{"n_layer": 9, "d_model": 384, "n_experts": 32, "experts_per_token": 2, "d_expert": 176, "d_shared_expert": 0, "activation": "gelu", "moe_layers": [1, 2, 3, 4, 5, 6, 7, 8], "router_score": "softmax", "normalize_top_k": false, "routed_scale": 6.14, "balance_loss": 0.00448, "balance_bias": false, "router_z_loss": 0.0001, "init_std_router": 0.0278, "lr_router": 0.000508, "vocab_size": 32000, "norm": "layernorm", "norm_eps": 1e-05, "tie_embeddings": true, "optimizer": "muon_variant", "lr": 0.00606, "beta1": 0.93, "grad_clip": 2.0, "batch_tokens": [32768, 65536, 131072], "seq_len": 512, "train_tokens": 283300000, "steps": 4054, "dataset": "wikipedia_en"}
Below are experts of layer 6 (counted from 0) of a mixture-of-experts language model. Rows are named router (the router's row for the expert) and show model dimensions 192-223. Each number is 200 + 20 x the weight over its row's rms, rounded and kept within 0 to 999.
After each expert's rows: "mostly gets" lists some tokens that are sent to it at least half of the time; "comes before" lists some tokens at least twice as common just after its tokens as in all text. This comes from a sample of Wikipedia text that the model never trained on. Tokens count by the router's weight.

# expert 9
router,222,207,232,193,227,179,224,222,206,216,213,194,186,204,189,206,212,167,161,203,178,214,208,183,210,213,219,216,195,193,219,222
mostly gets: " in", " In", "In", " during", " until", " before"
comes before: " the", "-", "\n", "The", "==", " his"

# expert 22
router,184,233,208,243,189,223,184,239,199,205,242,159,200,198,226,204,201,181,185,188,179,189,189,206,203,209,215,202,205,157,187,207
mostly gets: " 2014", " 2013", " 2000", " 2009", " 2016", " 2019"
comes before: ")", ",", "),", "–19", " –", ")."

# expert 24
router,178,207,203,189,252,226,168,233,190,190,236,177,176,198,226,211,213,191,219,220,168,187,207,184,219,200,205,207,194,184,202,189
mostly gets: " located", " west", " million", " south", " east", " MPC"
comes before: " of", ".", " in", " by", " km", " to"

# expert 19
router,215,204,200,207,193,206,194,208,177,204,201,200,157,210,203,197,169,201,218,179,169,214,170,166,219,228,231,206,200,197,216,219
mostly gets: " for", " into", " against", " like", " with", " including"
comes before: " the", " a", " his", " her", " their", " an"

# expert 26
router,185,206,225,222,217,203,208,210,208,215,233,210,173,181,237,218,180,189,211,203,194,172,218,220,206,218,223,201,202,202,190,191
mostly gets: "Scientific", " Born", " Died", " text", " chronology"
comes before: "\n", ":", " Location", " Born", " Coordinates", " information"

# expert 12
router,209,203,206,219,186,163,182,223,174,176,215,212,200,192,221,213,219,184,215,195,214,220,208,179,207,201,240,183,196,214,216,216
mostly gets: "==", "===", " ==", " ===", "====", "\"."
comes before: "\n", " The", "See", " In", " It", "History"

# expert 4
router,197,209,207,189,219,224,197,188,191,225,194,220,144,171,191,202,237,206,201,209,202,199,230,143,222,201,206,185,170,179,178,205
mostly gets: " MPC", " /", " JPL", " 0;", " Lemmon", "′"
comes before: " ", "N", " 0", " 1", " 2", "W"

# expert 8
router,182,233,213,197,226,240,184,199,182,193,220,202,185,189,210,222,200,172,211,234,212,214,194,202,194,207,210,189,186,206,247,199
mostly gets: " Act", " President", " General", " Royal", " president", " Ministry"
comes before: " of", "s", " States", " for", "'", "ed"

# expert 1
router,208,214,229,178,213,171,176,209,204,240,241,195,203,205,196,221,199,192,224,188,199,197,218,192,209,209,205,189,191,176,200,236
mostly gets: "–19", " \\", " (1", " (18", "–18", "\\"
comes before: "-", "=", "|", " /", " ft", "th"

# expert 25
router,204,252,206,216,234,191,216,211,178,192,213,196,203,178,163,195,208,191,196,173,185,199,215,158,228,247,213,225,190,204,208,207
mostly gets: " \"", " ", " '", " de", " un", " “"
comes before: " |", "·", " -", "year", "the", "S"

# expert 31
router,196,228,188,215,214,215,171,240,173,199,259,200,154,159,207,205,198,209,198,173,184,184,182,207,202,224,206,185,197,194,213,209
mostly gets: " Society", " Festival", " Committee", " Association", " program", " Academy"
comes before: ",", ".", " in", " and", "'", " was"

# expert 15
router,166,229,220,205,215,195,199,216,205,238,231,193,168,178,213,198,232,196,197,195,177,181,201,200,211,222,199,166,182,178,212,193
mostly gets: " Votes", " %", " MF", "✔", " 0", " Nominated"
comes before: " |", "|", " hold", "|---|---|", "(", "|---|---|---|"

# expert 10
router,217,185,189,199,194,179,225,200,210,230,223,215,190,180,193,237,175,197,216,185,175,193,206,199,206,237,206,185,186,186,190,197
mostly gets: " Released", " Albums", " Label", " UTC", " chart", " song"
comes before: " |", "|", ")", " —", " \"", "=="

# expert 29
router,195,201,193,244,196,156,199,225,209,217,219,216,183,194,214,179,183,208,203,207,172,219,195,216,207,212,216,201,199,221,211,204
mostly gets: " began", " along", " same", "On", " took", " due"
comes before: " to", " the", "ing", "ed", " in", " on"

# expert 5
router,211,228,220,205,218,222,171,213,169,190,187,197,194,208,203,211,179,182,190,201,186,229,227,161,212,221,238,203,192,206,218,213
mostly gets: "),", " but", "\",", ",", " and", " while"
comes before: " and", " the", " but", " which", " a", " was"